Weights of a small mixture-of-experts language model, trained from scratch on English Wikipedia.
Experts: 192 SwiGLU neurons an expert, a sigmoid router.
Below are experts of layer 9 (counted from 0) of a mixture-of-experts language model. Rows are named gate (a neuron's input weights, with its number), up (a neuron's input weights, with its number) and show model dimensions 192-255. Each number is 500 + 50 x the weight over its row's rms, rounded and kept within 0 to 999. Numbers have three digits each.
Before each expert's rows: a language model's description of what the expert responds to; "gets" lists some tokens that make up at least twice as much of what it gets as of all text. This comes from a sample of Wikipedia text that the model never trained on. Tokens count by the router's weight.

# expert 13
It responds to: Opening pieces of capitalised and lowercase words starting with p, b, h, st, sp, fl, such as Pl(acentia), P(it), H(arvard).
gets: " B", " P", " p", " H", " in", " m"
gate0:422517431482493436477534509492512561476473404554419497502487548576503471553489444560510510484447581507477453487458413585504525460507403487428466511511522564517548598479530568531541531415562499
up0:550556443474504515614483532459505568477522502521518492478449511480537489460616517468456521537503500572563584483506493426424548415443467479461447372537485456357513541541473434482477495571572547
gate1:536458518418453509556411415525439492459577477504468487537515545455569589469548513407576537489494499529436446511533525501552451508521525552522456449579547448526527427551509509542501405523448497
up1:536462434520498527520452476416445394463461660438474490474524494475564518570399522535419523480454492583425499446506532493522526417543417459499581426527480527573483479466449456418485533531486412
gate2:522549426552506456566551421511489459536534504445392504571427437562560465402430431602446527577518510442413468536512489533475537481568482512382520521542484565553509482414477477480478439457504488
up2:528511350409511547513505499495477474499511454460492572537525491528509499497415557566482516488468493569547497436462465544567521517438483600571565551546504528458527562523488532550442560516465633
gate3:504480584540539505490451529571535515453548516508554435506504569500500426478589466529533573458464578553443418451472538487458487570404446559446494529463389490517407407431487574577431451518447478
up3:444511536522489465474554514494454530502517426430417536483610472453519432452457471576473477393585551442517456511461557529514527422486459449512612444537527442423519435465565482496527549522501427
gate4:470491496538525580515573548492517531443575465442523456507517479518545455511537552568500526487458503414433456498528423463519443531458470526453479475507404583477473516430501557470474451461386597
up4:597566512504465580458470510565535529432566485510551502508475560506493471433362412520465507417513516507464483558512560502507558535497544448509517462511445453576556468474482487563482466468375565
gate5:511542434453498410542519426502379471461444418492421399509487470577605532404330531581490488479496501464555553562525610542400555485516545466520508452499475547525583513586481550602531527476442533
up5:557564440475563475426567512542421491475564516480372561427538412465492506581516412510471507429499540511444461508482500494433506512533506543420526418444539454525527517494549522521525588441397529
gate6:573478448528500376570480481487477584493487347521425473450474474585541503517484533465594502489485542641481434561499550496482519486564518472456483479519497503466590462508493536550526478467497495
up6:441523491509467463474504581539523498465470575491556467552455447495533466599445461506527576544501459522574480487548525515470468506454541526427497522507490541514447455610543472498524467475386452
gate7:501652554505493505559488466415434438406570431589516399441485484422501555438457505482526502536521473429434472583429468537484482449481415502535504535535524549487535553453547514481482483587475492
up7:524542536519555529567552518529489449464465497462505528514500470499509516511621514479453482472604461510457528567542524471493456520445539536373503509456433518502572401345503453590529430514410523
gate8:495490545435533541548500426509511485473515497539448401514500568553523509452560507474476542439502421462452498455592499470590536551514395602519585501485505461547566541502516503544549471419464583
up8:445443565427424488540570479559525460526501485487492409562518520456475511501478600614507542430476412501438545566478492413421520491521493490584474478588525468492440501450456450566512514475553515
gate9:540572495491522529560472451520491549464530540502486502551412546538513487484546570529482535507502499531413441468532480624390534511526491566579495416552506509535512566505466503597460457447445554
up9:555510518546440523447505426521483451428515507625437469464523541510506487498515594536422467482436510500536472534480528520428477494611445525529476513550519496524481509560438446504440440421545512
gate10:553387493549474491486508469484421548454543493508460465567401488598556562485528491507490463527482451532563422578480464568406407519508440575497501525497508518508561479450490554509531399527430505
up10:502496570455511523541452575544513469476571507504417433525496492573502604507463478470448483503524431502503495532460579570477564420448513483544454544400510502456541463546484507574491534622369498
gate11:494530473571501542465553461441493556549504541443587490488510510496553511523458495475500560476556537589473440554493432543470468459608472405443481465503444578570562444389502542509399418500466525
up11:538522478499560534573564612592507524548500471533504437569452523471430502499526505553521458583466435515418492539556509509600489429518540477444592512492560514546500485585540529428500486469449492
gate12:467559446401565406456422495458577480475517473497540530488455485503485545419490436516442545482495513581515541457537529541517567543495431587455553438389458574451500538418419512450506523477500413
up12:491539474510482501432504439514540475515527492487468509485539601507516522477476449410458454482501479471501520486584471493458641505489545500454443585499503455442417412486526534465559441556470480
gate13:463419480595588455559578538472484511447511538506515545519428596424496505458449443517436499395461578515479456437473545474496524557590467440534521551598562486581540419460510484465527404532567502
up13:490454439442568474525392539535468444440522560479556463579428493462492473470464415515446571545373473527480563490479583520525513547624470499503485523474546517487455498502470570491450597478469430
gate14:550524513476557376519452451522447516499577469461523510525515474502526473469479573486538600453554457552545464485497449490437616476501504538428443467468520551554471522448463542504572472475383529
up14:459501524558543494539512523438486528521517423468557387500545529515439570371451435468513540608539418495553476458533495448444522574568436479443507582551550535485498494533479486442431516523501460
gate15:528499513480553527482575536483425510434537507514522538545563541544472526454553495484579541519515591567479468446512564513472483418507411559457475458532456475564558589471568480455535467411519511
up15:537523500569455518454512489549548580546425497500573431536468492565521479505369489544475479562536540488610468448417515376548473505476484533516538551498509507548555447509490532598443494492454579
gate16:542444530492576520507546482549459488463443491474493566567516579441441422485499498485455664474498471371393513481536444583569528559506497432529477461478514454472463460606493512418434440484567498
up16:507479546473536512506484481475520556501426429500570502616530480546468532545537440509518556449536515447473544458462570463550424487386452567566534478478529526566512524472536532512518509577514404
gate17:538475508552523583475483533600507490465466518479534428551532542432595448448461490529471632457434538465502475495565534585549500493343479526599557497528535454518591528555499473505492511460464484
up17:497509567514511559663418499539508473519572632452570547386486517518551496492583480477481585546484434472559479526463439390511469465485491501440527453466473474482497464518543483520518489525517520
gate18:499497513460472500500524592499503444462444481515493501510495521555450510462610510632621562514493609561576479503464430547500543469519492590430529403475473537505426542398542569614497553439499460
up18:488619478502536441408560505489525502533593451507486498446502473530417438479419558421465413387543567477413526515506524495568485525538454482591522525502458546433439478541533507432467532449546514
gate19:495546538596586449481429407394456461560572482516564449437531493519379532520457509505516498532631486508494435419493503506511568427539502489495501469472517521578544497483494466467505547469517597
up19:533445495586552419481616480528578500527436436543452533452514535547488523517471461530536506521402571421558528530568580560516534496505496433415515555433521468501474506498486425483411486491466509
gate20:398523525533508487526501532379540538437543493515554467574502505526586517491539443408528450563455542491447433544541521505477441529532441495506531498617508559520491469568513536496392432406510555
up20:457515520434569490562495477526482565452539575470432434448430477503447481560396537529440512498475588534502542403434567489471512507437490415556465532385464529512486420480457623582467461554498555
gate21:505483521501454552485426473401495487484510532535476556507501440508443504472498364537427550523535438530465566505520505587571527519469488484499517450498512489596485529516377463611490569433452466
up21:556530489491530443473464500459578487460481516473565458515466530409591515440623444538541456487458541543442551379473585539481538416403573516495580466512445522612426453536485552420544458478466456
gate22:489546523531573480503493598544493474529506495460544500443516497477481516520477456532559485501500487473495478435498573571439600536450575432550509493580507526493393429557483597522472440498491476
up22:575514561393490494538535422488528479494574506517493421515497465499437508427490538445486453554346429497459497604583515410545473630524496459522483400547436447543559471538549517478471524516620536
gate23:453427502484478511474531456508492536428425560524576517504527463443481389498533495455452575465499539520412512498585460515532542468490482424368593513525452478474524534436449540504459350481491573
up23:476455565535531602437581490398483537530460535529588517518454556462485535473549517460554439505479560554461465504523499648542425473487443532538490499479564518525599484451446490554504471521484518
gate24:541446516447526528473380418568507517522429556509536515460468534498524557447471353466571626490481427478412479501497518517461576460498473528524569534468530499488562434541612560507543497574489445
up24:479495455482462469574440468531504453488532535418545432581478483487456475461427381534548499535549439439458485500510528470537504489487543410570521488448512478531543522551536553506478535360511547
gate25:523457518456439474533489397434493467440489478491432492454511481452520504459464549477442441536607518532612432471421486556418537458540487467560538398554562449527528543521499467576513497492525454
up25:434507466481555487545470521499468473412449546450504524516431546419487480496437507480494531403505563466475487435564447513479384559559503474486550447586464493535494509509532508538532593487445544
gate26:542485480513481453526487493475470541504465481447506470539451509460417501389521436486505404541525559497529412534449420518522596441447548443505404499506525486522531502552482461502479464498470515
up26:419561506473554499557432485552522529506503494516541635541470490494500438485472490600576515399474540490447526467511512423480508436506603519443450475500502485510518462577481520481521519472530448
gate27:518524327441505519475502472532508478555425453507415488439476476464476467523459404488526536421518493485541494507596513472545555503463573425433577547501480524491544572510442522535458488476544543
up27:505468554524561494450411480456526519400618459478494541513446475520531570539505481486507451438445541466505510487476457449536547465558530542528638490506419490520455414602453609504455512511584442
gate28:445509445563448485440559489476482456492614402428449545512530476473497351539520530556512545524512445584462430440454481538359533426518517524500504498504524487469474538461514533540524443490527510
up28:554549613506577485400435460423435422529548410464555423542600536546612528369564562514443527569572469555563616471407472538493555507476489533497419523473399479466543503488449516418538440531428517
gate29:488473545438597436539505508498472493515460484490536540605471498536556505564463498495483468574395472504581460527515481517524499571424501448470588523489480531586495451469408508497540497539561553
up29:537484557574489524521527560417494491500572505533530475389517531434595515527549473553445510504448462457547456517473425533419574544540496523483548547466502479570509417504461486663480478547464540
gate30:599507406428583526596406606440526426409477472340480506578459468522427544441419451511503441483531492480547512475441480442477517487503518512435476491402450588572516516412425480507516544454403562
up30:501558508476578491453542551540527549562525530521493492429476503524552525390475473476468561446500458547486425515513484451575528454460450588560504493482523503512428471482478497504415476593569456
gate31:429479490527572465527516556465509568499474420483432416459553471458446620575458516462487503527394437619479511426456439533503494521501519461471526525519571424509473504506444485583437417484484619
up31:563492525458545452427559487492527574547518434486535491519495477387383455553473479453495469467457444463448494431489406606491538410449412457495541495473544534432488549515479554547661494470521533
gate32:440562516493512425528480511476451571517599466444544536573412481474505521459501356505523548560530543509492508498500433524476593456485518520442550488541495462552423426416586429491528435481499563
up32:553453415560530418510523507542457481467472444436525353480436455532562460616632555516471505461424525534493505529599580501495625551455547589498525470497493523556519490422530515516412581471469435

# expert 9
It responds to: Verbs and connectives after subjects (was, is, he, who, which, but), list dashes, hyphens, commas and row-opening pipes.
gets: "-", " (", " was", ",", " and", " is"
gate0:580465531472437528469527419507558533453461472487498603517418507471522535453426510475500482513538502540553544437487435484420581450491480507516542520589536491398556435532531593500445551446590514
up0:507430581523447476449598461592468377582528559499461494459491430467522514515537530565514497525462655543573538563578486526551503466482498484498383419499460505481469516455476443463507504592505506
gate1:501530507495499478431537548539477478557489445537414573511494474434545489498463472478439387543553466520484521515407569509442536505485503481430454522492454579461485480610555359512537413538583579
up1:485458566524454401482555491542449532573445528479488444493509488494509560468497524460529556503519501546526527526398483531510425543477559552419578530513451598551555471471523484506543413502434514
gate2:519592541419591624455531432502505535516435508430412504473464523471496594463471485609452599514550488511442478454492486449458518564503451526429532522504555557436534507490512522467491590459550493
up2:482496513456587500537492545418513604390633428490485550510507480443481530494493451587513488436512432416438482399531577481504453498569499456499520588489508417515524501522454546581528466541405450
gate3:448431458462534531458404485438548467448463485576535460478468510454552465497480490524421435448535616401420418429459430432442520466585534446489521612489503588503574477510530456418554470432526471
up3:461484536511442535601541552618529474477482525482478474430529540531543436507448530529481428514462539486572427552440552628487497484487527487539511459546501592541416476448524501510565467652455448
gate4:548459548468562555463499467490492519580545489398503480489553513520481499478385477473433511506471532441492556499582381578468509539507500515416452529529522465551607403438479597460513509436421513
up4:561475500508538514472534548479566485516489436546550447595503637594511475502445443507497518537483498531461441440554507508423545546554520480431551683474485543478409564571402480443466610443450482
gate5:486481435467469530509596523550544338381518501436563580442571461585539452562464498528525525499563479554441539487567462531491457543560530452544384471605556563473549489552543571568518485451479492
up5:509488453467465544557468527557490539530517390495489506583506504489536453567568372521576504474477442504432484440524530508416453575607567398489473527487485497499474485512462438562449463542521535
gate6:524563510496512454414518408480482524468542469546551472448535509478512473492483504537571486497553557504467488512514409540500543508441500481570505531566506525539519413550491454482359532466570435
up6:529599555397557564556499567475366464504546552507475515460495564526532528536541506483579459537559461469536549511568461497521472541457469490556431467456467544503422490586405539498520503457489452
gate7:575472465490460477512479434439483490545512467515520534515485412516495320466424522572437393562540544600458445514516489436590562453527531466531506442452474607462503419548465465523474420487546505
up7:476534472464514453519496464503506594467533459460426521514486516461534493542460435528498437617555488513479522519461484576559483530568502543576516465523522465418566436499446444484519476517456531
gate8:490577419539463459452460524403523526483526442592560503539479520485561509436549526539525517478503513513541498517534533486550518570504422409474514502503502446459586482573488539473509442572593478
up8:616505454512492471427496538508502461485523521563411534553551535530468561537397434387534486458604524560441458432519528427499436496421492534554474427453530486507587483434533475571472535520484445
gate9:387452527481567484476470521388492495520555475524497588569465497603525520513457372493491495499519565539524527511514415615588483523533458489531538488464475523583537454585481587512506466398493551
up9:555575523576501565488493462533495574506495521494482497466596488492549568537448474602512481511467500538423442536491506451490469449463434493451494571586502510583534559556458436546515486542435555
gate10:424549500541481503436470489544563531514600411567464508493449550539493499446505468501499572447478570563430452620590414561511535493494475553463489529570505572491551433511584617501413504470613388
up10:503465411531498444488416489485541429533543466520495496517469466534520489480484496540572473525597527525406523537564540482483510525521479415517384560524502482470537500574514453494509475529478488
gate11:510588463479508467465427437513451494500396503549516486505509499592488523556519499512420540457477494597516523594457545534436434482495436571464486455493443510458481530394503509549562591452614494
up11:478474458520489477501584551538564524493539559486509534405544529440500508499474579438549498467494532514579499453472436522502614438505504515424488597528504625500474481559481501474544544522448473
gate12:601421461485498532572507494463397499485531473495504504548594491426513534528485486509534469608543485486423468540426429477482434572554586435551483494498504553466515447494506468417550454521539608
up12:509477528426438572478465503484585504471500483512535478509523484444536488422554439542445505574488485475429456527384514537558509483499495469516528453562487505521517506424467483509459565613599543
gate13:502516565511577593481454501564463461465459594493475533492447489482458520461486535513500413495424518463505500511423457460518541505502419424511528455531527558504426576464525572536535478407502427
up13:538515516452412522479468424509432516512455551461459477536498501536486450438518487436454511469469561475445458503488539513495488520447559488501628537508480491408475481509497410514542513517494475
gate14:527397507467502533513475519493507391581565510418480518531532569425463508493476493560540475527523473483496465508507466568621441569608452456496457455510571541572504457507485560521513424552466526
up14:475456528427542429415521471498575590584421397442468497525458458518457436591542538552491427539515534567495358498454434526524560480545491608566560439606533466464536407529568527497465585472584419
gate15:498487486525525523491488532521517517499453521411511454535555426593478504536498486513502540502532450511571446528507486525430455490564433532567538511452518515554495484509525455492445530472522482
up15:417506550529490514427384396565497531500488529494557490598449388476470605472587540451409558516553435530465413540572470526489525522479467468433437536518454435555481564403546550459536522535560556
gate16:575474527531481580482633546486539522400451458514468471497447538442457429488527498541430636537582439469484503485568559555408504468491480507522503478533492496563450509475597591413533461473481570
up16:456532546493412530488537423466390509507435477482564462504509558471459561501559474575509518551497489544404505512504473482482484452444535383442476455565514565552463533503528498494523458481606424
gate17:562554522543480438545559514585588478467452465488443560501499458604436605552468555494497469601486557501431544474537505517464554475537473438448465453469381508474534476454547582484445536439607477
up17:419537570536481571469443609551537409546477474460462501516589540487537549508494375546565486495506450589440467552568541515507441515409444515529485479497465445525502392536535476496514466492578528
gate18:503401531515448510455534503558559544547520429464460442491528470495517525394475561488550446491492475522526423489460408456545496458464535511443524489449432499435509407491519504536517425534555509
up18:444537496494547478411511456447488499481492516520472568440493552464558475523587545525532544441510586681514456478455444464551514506428525541460531530571436517431476400515439584541523513503476404
gate19:549510543553440526448514493507630513460532454507580553519538605472442552535497445485456492568433515464520550528424521590471556451535517442615557485574488514576494473506595569554412503489496510
up19:489526503529541484466571397497523611501531473527554510462473443509490484480403446410441483514552482503492574511565498439483550512408576553494432488518425582532515558458499557612513387468429582
gate20:501500493563592511510500551501474371491445524477536646538526556528581510460513487394510429522494477484432538474521537500606474488507542398519570470512481558476480396473467557406535510437495449
up20:501527518491519499483504511405520437574550407546475617560469500495508557476534517413618442519502497536557472516483470502589533423601508585425485375427484585438390508539484613486527518494448547
gate21:597467493514510540420477547582496491488515459529579483496510496483549504517455547506522570572528434461516450533541472561541493500576526488399446493422419441417558460496526548648518476455533517
up21:462547476542523472495513434530467443479553457555491568482489476511549553504415461511547476537471469523499451459489416515575542529540549481576619499494585521525557441497493521484516526593560500
gate22:570511481560495561482545472539493456471489471554502522526524579514515446516562530513596466612412530528480335508520507503503496532543443487536520537484351518534636407476520578523557409459560508
up22:501581546514512464457455510509561503625438466490469481610518551588472400516434484451477513500485432459514619506501451434551525521414433497479502534555499439586479447479479441534454546593440539
gate23:489536476521576505580579492498498511468579467488535480516461502455529533528492501549444467524566392580492504568418420604514509610531417381542462446529451489579560394455557550459526509430577531
up23:472507487571610498516537464489496508524542480499573433443554603419479496511549471474522558491462595593455466500465554462513526511539548414540559446585469536582492525506559537433516499470376452
gate24:531419524530472540561511534477555494437450569504443550475483498451559617464533527530441618499564507489389453446613411602510512558552534577493583470547524600551472566537489558531526494430427502
up24:500521453523550613540471498555519530492483601488487568421486477515471525454502497508547423512562556432506558492530506532523501480448542500584547506494509504565586608457542443506473459525551485
gate25:495469581542421640512502556447591465446488430451472522480565535482518476573487513522426536583528441511434486473481554575423423526466512442459475494540497516497556415562559476510486467464525516
up25:361541436471489455464534507470507501483453551532567574438556407364460517455512511519559521544488516495435483519557485401413520496504496456567534549384554477550474521548465409525467557473489582
gate26:583385487460558610485541399523550477501553494512489515490495467488639436529483572486498451407411550525489466493470466479492541514511581479495458469513524535538526475499500466477529392443563600
up26:487522453475489466469433552560476497508498555476434502421524428512505432505568521529446482486489396437478504562471462463609498488472477502505457524493480504532518476579483477510458525505425565
gate27:401457498445521478492485462461429425469529508549464494532505513434536560468448529447523413519493444455531453570529492558504519525454562534507455507475499563581539517560534479403496562392494507
up27:502530628557480534496462476471568532517530566380510498463493481530468542563526474510467527480549508489528490538541531495526414507509381408470555515482610453553453471460501528434439616538486599
gate28:524459526462502516501444476426493503495499537467477482476576508543558388470504460437627474452566335548538508522482411418533508408589479455490546545423511530528480429432453591449521566429555506
up28:507497431533472505511508580442530466480408479519353463591430527514502464514480501574537569497523533467547571509573451428444382379467618495480472528577430508493548529494418525530595513533465524
gate29:428516581513417473469435451454545482424495545422585451543446565446487537548394546497483550568460487503529462450483496421543462592522511488474565498544464456508558534569525536512523493504420521
up29:485565577480508537438431483426519608592621402450392542480572449486450432528504565415564486487429552516476489504510547487489497406516469471484530512547477573488377507488506532495472431533564517
gate30:489488588425539579544499437469542460418576446464497512607496461484451539514497514443457491385542465453538510418445397564463445550548508474494500528557421575519541522495549644598462432448477428
up30:518512408564493519501428436424497548582453588495562565494484451467596445507447482455492583558466465503582590442508489596558569463498522453485520553536547468560417527495520385462525525532492526
gate31:552569506561438533529463515483548494440471486536484573550492574447476511475457416529457676548482519527549554434491490423471466532495439497604492476510515420526502531469493512538500430456479527
up31:539457597584537487447528528545559542542517492550487444462437415561427494474521506464518485629500501528465495537456402580522478505500456567495515468496510489575411543568530534374514548540573463
gate32:561431537494482533468512442517549427423502449523469509512569590550531486471511491428508510396572516439535472506470492461485537521557469545469567508406425567493522492416549470589453441461554432
up32:520556557517530539473575498532595476528492544504490450518570513595509525522489517592429492493524515448544517414478507444448542464549529488469553493482588532503565504525497446515476445476452505

# expert 4
It responds to: Digits and number pieces in dates, measurements and coordinates, plus table pipes, spaces and colons right before numbers, such as 1792, 28 metres.
gets: " | ", " ", ", ", "–", "; ", "1"
gate0:566542566454476577439459478539471514557448561501499549443455410475612547485359438486569548447443507536484503511568605434578456503539507478507454416466496496441417453522551509485484412554421560
up0:470486589544450459505439527502543548455543464503579577547454516569548495469524592501498459494572443528442419474443448523505477418513492558544438502450479468544448587503541512493522559445475451
gate1:392458523461618578450544445462457454491473433462401535587478562561433581462575540502490523459530476486504538555523509398518524480465487526497466534575448543441520435582432492502521470485486545
up1:577500526561543581493488547518420491453454556518408466452583467518442527503390545623422514495445570553520535551498539477498561550425505451590477591484463528461451519520499562484577470469482481
gate2:473489577458530525489613512525503486474532585532633474523514450512412524538562569424551435467471481481428554519483437545533579561514549444496603501499503415569514556484580574517540434571567532
up2:488561399544484476420530388396516572490515525436489431573445441458507418481566471533552532434540496493529536537481397464496499477424487517448506571519564433542425508424538406441507483530540480
gate3:538514584570561448508482505536529538532465524324483560460473395549591537582521488442530629469498537568395514541491417501519542519489436562474497405502469535521525451445559515564597434533540464
up3:547533545547436535509504505499481420541485462438490547442542578451541427546598453499494566495583381524460443543565533520483545571566517441454449414552444530530535566538518505509489526434437491
gate4:453465589512496508496531439572494536508444547444543515526567493471517426551518587489495435531524490452482424576500455431467459499490524492511539394506434451480472442433633569538519438393419533
up4:493546379527515539519481489517476475476521511499553482487537426556467601489465427485505552559593608488520509546519521440533452387533413557423550563503564554582563571501367424485523464486513533
gate5:415523551518477449499586531479559409483580452538476483567530405476495532537530558531469453546476511409532483526545485464501510378530522515502512440438419485532422470539474523463388525551517499
up5:631475419530568498454443498340437601551535539511448476494506419498418466464524495492545437439485598382562514457603522471558414450523596534429459495542530525510488482495452419563520483469469514
gate6:572526484493547527542427517483497439492481487548539511475459515570436491420456507603504569462436573471442541518524452542470460462513412548497495509366448582488514486496554437460454357442441555
up6:365448486492433503466529463497508470497433542457566526521464418622466488638549503579486471556467559565559529545573579478513606574447455483474471527602546498471483526508474552487443538520499518
gate7:508433469490514518494514515461539458488394488391475483463483493542497592500547457498464518513505485496436467441512440427617529584605513500547446445512496566460437324537465509510534415480508568
up7:511555454468520575546626572472479541503548514551528531561504457455504472469548482389448541468487417514510536551527550487512540506510410446457459431529507424432504469504425576540543577503499578
gate8:521516446470512456485531511414512456495549571432512496570554474529441502490403566479438464446558549451566486465557482389480488498500449502513528511487509440475520508562484456547466570601392503
up8:466470432557505562536443482490516405476582542556466474519498470446542542480542419538484491498510446460474503559449532506508501506518485575521586470540481559499514370447497465486505441429610494
gate9:515547453570515520444507429521369491475584463489512451438502624494460464471539517510487513483472525595542532480493517483442515508557450491600462553465700499495472456418555527490521450486455541
up9:489537460451484481575509523493462488462520583462572454612488477477516552488517522574438572465537500435550415472521435490495419419522450448385561541563512406663559515454430499477521473536479474
gate10:482430455444493551496513445484621516540470560552507555519433620472445484430448577504487601583527577482434470521484423533515562455482545446496522465534532450554525426534465465489565500494557428
up10:508525457551534444475393520430557569578556536561441590512519498454410522572519504539523485524511463482447532498519462529590459549499426567547537541525491519560529500505431488490526469476471482
gate11:545509484548486506530568404499481550548530521523419532401625485456548597502417377489439422543481486496456357562506517501544507474593470539598533482508528443453489458519542559492516465480494456
up11:464410451463536537452524380450503533474548540541482490527598556435487509475457619468548527559485524487485488477431468517511473513457579573555513432420492437429542566544555489507434447520523446
gate12:447469475418502536507492484531538490490481511508477521456514516490521424444527551554470522473501516487437458622513544391481423541442474491519537427427453486465517521366491530552522400537480539
up12:545474503402469487532539501453567466589387460382543499507477451481503543553474512533461457490497494515408456508470479524576560584545490490468481465524523606528442468520477460451439550520471512
gate13:569556524472564480504417491518468403582427407574543390496423467539508470442538499539466478483502494513481525519462535448507540468461511532462634369528374566415430510592579439525431533519459515
up13:485502569399525451418545486464516514488598524482453503478479545475477568517460441578450452546606551469483487401556519543535448610474543450608470501510552563604481498536469505414589554484596428
gate14:506504494536447543551507435446530516448519551423503515525451500497432433399447442466488503464498475566493392516464571473433525488543480525482521522573523509544484458460439460588562405520454474
up14:482437526469471447486504517560554561495546520613544484501415481546521541481498438522503396577592560519536459585443501555496459455535515471509443512466559440510566406443506483543509546482510536
gate15:467462450522540549367419524488521584426591504498509445478577437489456609460522486495421514452515533522566461500510514503443523553595496573446493510457553527465430457597485480504478498452506468
up15:419607552567521480555506462408492477444464447433516464469407591479498537434533517507491494504482476527467438570551412461468473500546529533504544490502527488441404444584526552528505538504414457
gate16:451542483543446500494488424505507485521438528582443461458539456560522571506411396599393574513403496550433505563438468496503629458529430518378556471514495557526432502533509604484577493514512428
up16:517428551438507420538577512481575432478442533526482455589565443484423448551478603509589482542461576429522526357539519498468485477529433485569530536483464536521422492516454462530426503442546517
gate17:501506382556509524511467547520580548489498508507510508503535400470434422447406535519567443547566541456459513501491500442538627451582529543482547533569515552478459475518512445500472459484472533
up17:529422628501446490451528509413542598447472508471441493456557403486508468565470495449453525348598504463505509478458591447497540502563510507522514484565532506577529496492435580542505447538568494
gate18:468552566503526530494442464614482520458541409508505482476494531597527559463537454554522478545526498456403431488481503545473505496472515530372450529547555502473511524528583566450576601493565470
up18:444411460458439503508557538436466450491484447484471529514410524512504486511469450560458474542500563474528572554508505551487447590599490530463487456352480492565404461538515574446529492509550505
gate19:515520384504492500480562461412569494475432394509510597420475410507584501410456512544545423547486561436393516469519544488511563409525526452593445563541425527563498547520457565457498516521608464
up19:471532495504575455462471498419528548511552615549456509547438520527464466451473478468499540458502498408542468561495539457459555568492592519556577538497468507552467576466531462492521495485584462
gate20:398558458590445553461460534494510464418455513470513468416528474533485458498491536500476547547576522493507541525516566405415477511580528462522465408508521436432500433495513524442523563435548481
up20:548537498496447553502563479406524461439499584532465491506500518445487478550555519519502435542448457478503517596489550519491523498512421503488521509421479518550574601433457501454485489379500522
gate21:492551447531539452503461508536505405420554520521454533394568526444476478489511515533416562473538532483411520574467447483502555546628601573490491365592458459486452508483495507497523446461535468
up21:445554468519510529533601493507579493484505500555426533523538550566392558551458442519542524378505462530499515520469595605506536509581457469479531522529490523584435553522523547464516481526495529
gate22:463409430409430528556530546507578524475498533449400618442524513413545432546489470440475505440503665461498546512541530507490566485529520482477505475435518491552524468512423506401471452542460560
up22:509576565467552455461492481596460493505471476538534523585519422561555522484414578524528503472546468519481528427518459553509548542426542445514471480482537560419448500395486534438580548494419538
gate23:535589459493510526510524468496490545445526504592468564518469480512475494541474540476546466565577558539406465506489497572391440433487457504466520547469434553510621527580590381468451444508492481
up23:492530561447489577425529542454464556567436481503460471504576527564474458424544495535428478491438489419496452448557463531534469484532369527548498477501444553550488534447426523551492454543547488
gate24:535517469503515534490472515578593526470512511401621525424476543612541492558540424485506518534401560463467442524490504468418457513597599548421514508494504462479537461437549352447440442531512428
up24:519556576545419451491543562492523527446552538518483463512508421470471551527505510455449576550487467544466475486426509494434485480548551422479415466486472496594525577563513479539589560498541507
gate25:500514523444499539403467557552569446586584387509544553382632605465481501566505572466522580479438462476552541480478473525506533437575584516441593477493407530440519554521506525496582523419459515
up25:509450514468473504540500618505540491407484577471597464463476446476580524529575532531524498536463489503465518502462589432490446414576530632567537471433507558448574482542515405524462519528593489
gate26:440537500447564471557435443455446337444456519561510453525478499559488529564514401534518461558548456575537475551516512546516481444603465537535469493432553446542435482517425536436563494436448378
up26:514459514433474501484449431569517576475465536507437543480497454545480531517499535514458573539542549521446563496420482523520635503524440523477543522502466511472541450541379432495433505526530453
gate27:470444441505473482539502436564455444615571488502445543451490557605497487433471393564478523458546686377599486485528465452465470429416483546553505566517486562541441472447542545515456361486493583
up27:591562496523493415535506476470420454532553486406452542500482521413482467463520483551462479544465527420504503447505448457479559617527484476534508544442481493583436472444503479560456462566516583
gate28:424489477483381498522642498444425540568579564524575588577481557477480568461460497474541468495533525541500538489452436514478537527541657403441495612478446570507463492498479493507461435458477474
up28:469435366404542510467555556468562462508411517547468543499518553529486487493468487518468621481536471497574520420534369522520521477555546443556360570571424501472421484505541514563544514536458567
gate29:455568504464425467527477448632546488448482365576484527497540461511458524486487507434501527576508431472523490577599456429483486519512528530552442464569464478536474483509580452499522521559457448
up29:576457533475479495450422553397503588515440565495559440492535510483534507554360530518561486458467490512469568496507471458493443477480515511532628535518455470477536578480506460492482510487444570
gate30:495623427500547554480388467494444535509497461541409517410506495488469518558509560498550455499436501473414510356573508556554488466516530495415512522550618491477482478442459463507387472481415474
up30:529528445420558501461555428488484504550514547568499503472559451453490493493506535535514479517505449508534461398485438448514513519506540474505464467549427526522542514514503433509581446543468477
gate31:512504491426513528465528532572462481552482494501460476571507471551435488477520533528525440534576409555504454518531455514458412401542464484566486521523505450546515504458504487442474483544545489
up31:578552483518580520506572568530536569543556459550590423539506461529464460444404520557517439474494449585486395528467552492371469517503527524529517547479511452596506429512431425459409499524488483
gate32:471573470505493589403489488458577524560455483559555479580523471592516467429465440508473458409464514518465463461461516501384521494516454427578499447525515558403485560530596440383537396540566511
up32:526583453470491568543489457427429502468490504510427537479492494492638561485462381540516551544545500594507468481400474416584474494550501515525503507483486480469519542504513569482606464458504561